Experts of a small language model: 19M parameters, 4919 steps.
Below are experts of layer 6 (counted from 0) of a mixture-of-experts language model. Rows are named router (the router's row for the expert), up (a neuron's input weights, with its number), down (a neuron's output weights, with its number) and show model dimensions 0-127. Each number is 128 + 32 x the weight over its row's rms, rounded and kept within 0 to 255.
Before each expert's rows: "raises" lists some tokens whose logits its average output raises strongly, later layers aside; "mostly gets" lists some tokens that are sent to it at least half of the time. This comes from a sample of Wikipedia text that the model never trained on.

# expert 1
raises: " They", " He", " However", " Following", " In", " She"
mostly gets: ".", "]", "!", ")", "\"", "?"
router [152 173  88 138 155 136 179 110 125 147 101  73 128 199  89 139  89 188 164  52 100 124 111 115 151 111 180 138 176 108 112 158  73 106  85  89 153 116 145 156 162  98  87 164 116 153 140  76  92 166 156 142 124 162 130 135 156 183 135 119 116 157 163 105 156  93  88  73 110 124 118  91 155 183 133 183 130 144 146 173 158 162 139  76  98 123 135 160 122 202  60 115 116 139 132 125 160  86 139 133 142 135 122 137 116 150 122  91  97 124 105  84 107  43  86  99 122 122 104  75 104 154  92 112 133 123  97  97]
up0 [102 126 132 151 140  99  88 133 173 160 153 130  58  71 150 107 114  89 198 173 127 149 181 119  94 124 143 154 126 208 109 118  97 125 191 157 144 130  45 123  96  88 160 103 144 130 116 167  92 156 156 141 166 148 138  61 130 107 177 101  85 134 120 124 136 157 109  86 114 182 152 148 108 145 127 111 110 107 142 157  93  93 127 120 138  84 152 132 117 129  88 138  96 115 162 106  83 125  61 174  64  90  92  91 141 141 140 173 177 135 140  69 163 165 120  67 119 126 103 153 111 146 126 112 111 182 168 100]
down0 [118 170 107 116  73 142 144 152 114 139  86 156 131 159  92 123 163 166  53 145 105 121  92 116 196 159 173 137 119  87 168  75 108  74 132  93 137  89 155 108 164 147 158 116  66 100  69 106 164  95 128 121 113 117 120 139  92 125 119 139 122 123  92 136 109 107 140 133 103 113 123  91 151 143  86 149  79 148 161  78 136 149 152 120 177 106  50  91 100 126 166 111 143 135 120 222 111 133 135  87 148 152 202 146  82 181 135 146  81 197 151 112 127 118 178 163 122 135 142 158 117 188 151 164 128  96 100 124]
up1 [134 133 113  92 183 170 112 110 129 135 171 168 128 183 189 153 107 181  52 185  81 134  82 141  90 102 134 127  71 111 105 105 110 170 124 157 127 146 139 135 107  75  63 118 105  94 127 127 162 108 156 155 180 143 178  83 191 131 109 160 132 184 117 120 137  86 109 135 113  94  70 102 132  77 129 114 127  94 103 138 182 140 116 136  90 113  90 170 126 155 143 171 125 159 128 164 157 123 169 173  96  66 109 120 158  99  79 103 106 119 150 172 120  53 117 166 100 106 141 133 138 108  85 169 127 124 136 168]
down1 [157 122  98 144 115 181 138 147 101 132 135 134 175 129 215 143 101 107 118 140 173 140  99 119 156 104 138  91 120 144 127 100 143  86 122 138 118 170  54 109 164 125 109 108 155 146  89 145 129 133 139 135 172 129 112 133 108 220 122 152 127 108 134 119  33  79 174 129 144 158 103 137  97 170  99 142  88 113  86  93 149  81 127 139 113  95 162 130  60 156 193 123 134 105 162 102 171 107 124 126 159  91 105  92 155  64 173 108  90 145 112 152 179 126 148 187 130 143 150  99 146  47 155 138  61 110 129 159]
up2 [182 100 159  79 163 196  85  99 123 143 127 163 126 122 126 135 136 170 178 221 137 126 105 161 124 104 111  90 108 127 115 122  62 185 139 107 155 129  78 102 135 131  55 128 160 147 122 125 109 127 121 164 107 145 125 113 112 122 155 140  80 151 148 170  76 100  97 117 170 125  85 106 163  83  92 147 125 148 109  84 146 155 144 133 159 154 114 141 189 141 104 118  90  90  86 141 119 138 140 109 130 165  96 158 148 144 105 188 123  83  56 120 157  94 137  84  33 141 108  93 195 166 116 143 118  82 145 133]
down2 [143 138 176 118 173 180  89  95 114 128 162 206 147  96 105 136 155 126 159 118 114 172  92 136 140 148 109 131 122  94 129 179  99 151 155 181 180 104  81 144 108 180 140 144 122 158 138 139 140 146 141  50 136  95 148 106 137 108 169 142 129  72  74 149  77 100 191 110 109 114 134 146  90  95 189 107 156 143 173 115  46  84  94 128 128 138 163 125 123 123 153 102 127 143 207  93 156 157 150 120 118 140  80 136  83 110 117 120 118 126  83 125 137 172 141 116 106 189  92  89 149 163  68 145 100 127 172  73]
up3 [158 153 109 182 144 130 137  96 133 129  97 124 169 132 154 164  73 182  82 122 143 152 103 147 105 131 120 198 136 120 127 150 121  98 110  90 111 183 156  86 167 142 156 122  86 150  77  72  91 179 125 152 126 171  64 205 155 166  68  99 177  80 115 175 120 111 103  75  92 172 125  91 192  72 151 141 139 173 154 139 107  98 122 166 113 116 134 119 151 175 148 108 124 110 110 126 200 167 116 111 148 123  90  93 109 105 144 115 133 108 120 146 112 108  67  91  94 149 164 143  69 101 114 127 152 131  88 107]
down3 [ 93 181 108 114  91 123 118 155 145 119  96  63 128 128 109 144 163 118 130 103 110 144 129 122 139 161  61  68 120 127 131 118 113 114 124 195 130  76 116 160 135  94  57 123 193 159 174 192 127  76 128 156 112 109 149 110 115 111 138  94 116 151 186 122 186 148 135 149 165 134  86 146 123 161  83  95  80  57 109 149 107 144 119  42 162 139 149 114 151  66 146  91 156 105 112 145 131 128 111 183 117 150 168 131 130 150  98 109 135 156 148 112 175  64 184 129 161 130 106 119 108 142 145 101  69 170 182 159]
up4 [ 84 135 133 176 130 107 146  86  90 107 106 149 130 137 176 120 148 118 150 114 129  55 148 152  76 108  47 156 146 133 145 142 154 124 208 149 157 130 121 122 121 159 173 114 110 106 101 117 121 105 105 126 195  99  92 137 132  81 163 122 120 186 114 158  94 142 129 197 135  70 150  76 187 112 105  98 139  99 172 121  77 104 153 118 128  97  88  47 150 135 129 133 135  98 142 179 135 120 101 162 118 132 159  61 114 101 104 129 120 165 190 136  92 117 157 204 119 165 129 178 122 129 137 184 117 164 165 106]
down4 [101  80 132 130 163 162  76 175 127 143  79 163  93 178 131 130 141 124  88 162 178 117 141  90 123 137 155 102 165 157 100 142 115 130 121 143 135 136 156  58 149 144 139 151 100 137  70 152  90 177 187 138  98 126 172 139 107 138  80 169  67 188  88 142 139 113 156  93  94 148 122 162  82  78 129 126 116 163  90 152 137 115 124 113 105 120 145 210 110  95 101  93 132 101 168 134 181  83  87  62 103  94  74 158 123  96 137 142 140 111 140 162 181 188 128  97  93 121 109 148 153 115 118 161 199  96 160 130]
up5 [ 80 137 135 149  99 169 141 109 140 144 130  75 143 184 114 125 109 135 149  86 138 129 140 118 110 167 134 129 178 122 114 166 121  43 103 146  96 196 127 127 140 129  84 191 106 113  96 164 167 130 165 107 135  46 124 155 104 153 138 109  69 160 148 137 149 198 131 122  85  98 121 158 132 163  89  62  46 114 101 161 118 159 117 138 148 131 144 148 149  86  96 162 144 157 168  77 136 136  69 148 153 136 156  73 111 142 154  96 133 139 133 121 126 104 132 149 179 133  51 138  98 149 169  86 136 121 153 204]
down5 [164 145 137 144 156 127 135 116 135 129  81 148  86 104 151 159 100  92 166 153 106 115 166 142  99  87 154 167 114 131 162 106 171 176 139 113 146  50 147  90 113 135 116  97 157 145 139  78  86 174 103 154 114 138 139 108 150 132 107 191 185 149 151 136 102  61 110 112 130 114 208 157  78  80 174 228 139 153 175 119 117 123  89 121  93  57 137 109  75 114 121 124 130 172  63 173 136 135 160 143  97  86 122 183 132  78  97 121 133 160 129 126 132 119 106 124 146 112 189 127 135 164  69 147 154 132 128 106]
up6 [126 102  81  81 136  85 151 106 136 113  96  87 190 155 116 167 125 113  79 135  74 110  54  91 135 171 125 197 163  62  93 109 131 111 120  98 102 101 107 117 135 126 213 181 101  55 151 135 111 126 149 176 127 113 110 186 140 156 113 137 141 149 155 128 111 131 114 133 182 116 132 108 118  85 168 142 165  90 127 103 104 132 118 156  93 119 158  95 133 168  76 149 177 163 150 157 168  93 140 129 140  99 142 125  95 165 129 115  96 140 121 192 158 170 111 144 126  33 153  94 167 159  96 159 146 122 122 106]
down6 [173 161 131 164  98 135  98 107  94 128  96  95 108 174  83  91  78 125 115 115  63 123 159 119 115 161 172 187  91 161 109 126 110 106 147 107 132 139 130 186 168 158  73  95 127 158 144 116  84  96 120  81 110 105 162 122  94 146  84 176  44 174 128 189  78 128 161 178  84 130  91 166 100 185 161 101 140 157 148 127 124 145 117 107 118 144  83 157 171 114 159 136  87 120 146 105 139 142 125 139 126 108 146 131  46 108 130 119 109 137 154 124 102 140 140 156 167 176 124 198 101 162 173  59 101 126 105 152]
up7 [159 127 111 153 163 154 189 130 135 197 137 109 193 131 160 109  94 138  95 150 128  89 140 134  93 118 139  53 118 124 161 131 132  71 130 158 119 157  90 153 108  68 171 118 143  81 116 122 110 134 143 142  95 170 156 143 108  77 211 128 135 140 146 103  98 106 142 141  87 133 132 147 125  72  55 124  74 131 166 111 143 178  28 114 144 153 149 171 134 112 189 163  94 117  70 185 131 100 112 133 164  94 123 163 129 141 122 131  82 120 112  80 134  89 133 127  50 147 159 115 128  97 160 128 162 138 126 124]
down7 [ 75 155 133 105 101 144 144 178 124 144 135 122 117 114 177 109 128  83 147 141 138  77 183 142  94 141 113 139 141 157 133 136 145 162 125  72  58 161  75 127 111  86  91 167  84 181  85  99 161 115 134  78 162 146 159 153 207 112  64 144 136 179 111  95 151 171 143  93 148 120 123 151 128  75 118 110 106 142  97 101 153  78  87 105  69 185 183 146 159 127  86 162 131  67 117 124 168 187 113 122 161 149 112 139 149 103 114 126 137  93  84 169 143 115 115 153 110 120  87 146 142 189 172 161  76 143 155 136]
up8 [143  89 160 145 166 144  89 125 158 134 162 195 136 127 110 133  98 115 128 149  97 132 144  98 130  63  98 110  97 180 155 113 130 138 102 211  86  97 152 124  92 115  76 112 134 120 104 123 137 131 151 127 150  60 155  84  94 164 123 124 125 170  90 113 148 110 152  88 194 148 155 103 154 130 130 174 213 154 137  87 130 151 104 114 154  71  93 116 135 109 115 115 172 152 126  32  76 133 148 117 156 161 112 128 125 159 133 147 128  80 118 136 112 129  90 193 153 100 115  45 162 180 109 134 164 108 177 162]
down8 [141  97 107 193 111  77 133 152  83 112 157 142 107 155 166 123  72 148 113 164  94 174 180  58 140 148 191 137  79  96 117 120 166 163  71 130 107 160 126 171 173  75 143 169 109 179 139  71 144 130 122 170 105 106 111 119  98 103  95 144 103 128 134 121 145 134 122 150  67 135 188 124 125  81 120 146 147  81  80  97 154 155 123 172 112 199 142 164 141  89 112 130  97 146 133 132 123 117  66  96  65 167 125  81 148 131 119 176 118 166 133 139 157 121 147 158 156 121  87 113 151 114 157  95 200 165 109 104]
up9 [ 81 118 151  87 108  96 113 121 137 168 163 113 152 107  52 110 188  73 101  98 133 101 154  96 191 174 113 129 173  83 102 171  92 169  75 135 112 167 109 156 138 132 119 116 118 162 179 168 166 117  82 112 111 143  95 147  86 157  97 156  73 109 142  79 146 172 123 119 132  82 169 111 158 145 122  93 161 152 100 193  83 153 157 120  83 125 169 137 127  79 149 104 178 101 159  98 111 160 174  95 119  68 168 159 143 127 138 117  81 121 100 107  99 176  86 145 180 129  82 125 115 116 158 123 134 160 155  98]
down9 [140  73  94 142 114 156 106 145 126 133 152 169 148 101 205 119 112 134 165 110 143  98 147 148 123 102 153 141 121 127 123 116 123  79 181 129 103 114 153 100 146 153 178 114 179 133  51 113 133 176 146 138 127 156 129  75 191 163 136 128 149 133  70  96 110  75 144 194 180 172  51 132 160 149 101 122  92 112 113 116 197 126  91 139 127 125  76 119  85 173 104 150 112 120 162  90  85 142  82 113 152  79  98 120 161  85 116 128 121 105 118 178 113 126 157 164  68 136 146 102 119  74 138 163 130 185  62 151]
up10 [ 61  96 163 134 104  80 132 160 125  67 190  76 159 127 109 146 116 176 138 128 135 137 145 117 125  79  90 122 119 109 113  93 174 118 112  90  99 127 122 147 121 133 134 144 114  99 180 172 102  94 112 176 104  78 105 178 100 167 124 155  76 173 149 188 148 184 123 146 128 164 192 111  93 151 112  91 169 200 126  58 103 153 113  90 143 139 125 121 160 109  85 145 104 101 101 177 194  82 120 152 111 111 128 112 118 140 143 141 167 100 111 109 155 122  91 138 172 115 166  93  73 123 134  89 178 194 141 140]
down10 [ 99 106 128  86 107  90 134 162 138 134  77 148 153  90  84 129 100 117 101  78 152 110 111 128 114 114 112  98 158 135 166 102 151  97  76 144 169 128 138 144 136 175 146 133 137 129 133 118 173 174 184 125  46 149 125 132 169 116 112 100 131 152 101 153  91 197 121 102 110 164 158  94 131 180 100 180 132 156  83 123 161 140 107  91 196  91  62 148 122 133 138 118 136 225 169  76 132 135 165 109 159 129  45  88 112 127 112 177 168 129 173  60 142 161 125 149 114 137 117  94 182 147 119  86 150 138 141 126]
up11 [113 111 154 149 123 150 142 107 149 150 125 138 117  39 170 153 150 153 102 129  87 103 116 124 148 100 124 115 115 170 195 139 177 180 108 128  90 137  92 118 145 144 180 119 103  82 113 118  95 142 111 172 124 131 148  97 105 137 202 157 129 110 138 176 115 127 121  97 149 170 141 127 176 123 158 111 146  72  87 120  81 125 131  85  93 187 128 187 102 126 201 133 154 133 100 149  95  80  73 116 129  86 153 124 122 150 145 114 126 166  32 118 118 136 219  83 166 131 127 162 115 112  89 124  75  70 112 104]
down11 [119 203  77 122  68 121 121 135 176 147 122 169 104  74 132  55 107 143 176 180 182 156 101 105  69 121 160  83 173 138 109 158 114 144 136 184  69 106 167 149 123  95 123  94 118 129 159 101 110  88 205  68 144 102 101  64 108 139 113  65 173 172 146 163 181 106 146 172 108 157 149  97 116 165  99  95 123 187 102 184 166 122 134 120 113  88  96 127 151 133 131 158 128 116  97 156 125 169 151 101 116 134  97  94 159 131 134  85 135 163 126 161  95 135 137 150  93 113 133  97 117 143 146 143 126 139  91 102]
up12 [180 105 112 126 181 118 138 129  83 149 177 134  74 126  98 154 199 153 105 150 117 112 105  72 152 100 118 143 154  93 137 135 120 129 143 158 144 114 143 172 190 152 102  97 102 150 180 158  90 142 159  70 116  95 162 122 160  75  44 101  88 150 157 149 100 168 147 121 169 163  87  82  69 161 172 139 148 163  87  95 113 113 178  85 153  94 160 124 104 142 108 122  93 150 123 108  82 116 147 163 101 164 104  82 120 127 210  90 135 142  97 154 117  99 123 135 122 138  65 162  69 120 130 156 151 159 134 105]
down12 [121 123  86 115 171  85 186 118  97 173 133 150  76 173 195  84 144 155 130  93 182 103  82 165  93  87 117  90 114 177  79 134  82 120 119  78  45 144 133 130 102 133 125 148 108 133 167  94 188  97 110 146 106 162 115 147  88  95 144 145 186 140 165 177 142  95 123  98  71  89  65 127 149 126 148 141 170 128 150 168 115 120 212  97  84 153 108 138 100 115  94 136 192  73 133  99 136 157 147 136 122 146 128 164 159 159 158 104 133 127 114 110 129 155 155 118  98 115 153 150 134 148 119  62 105 155 143 119]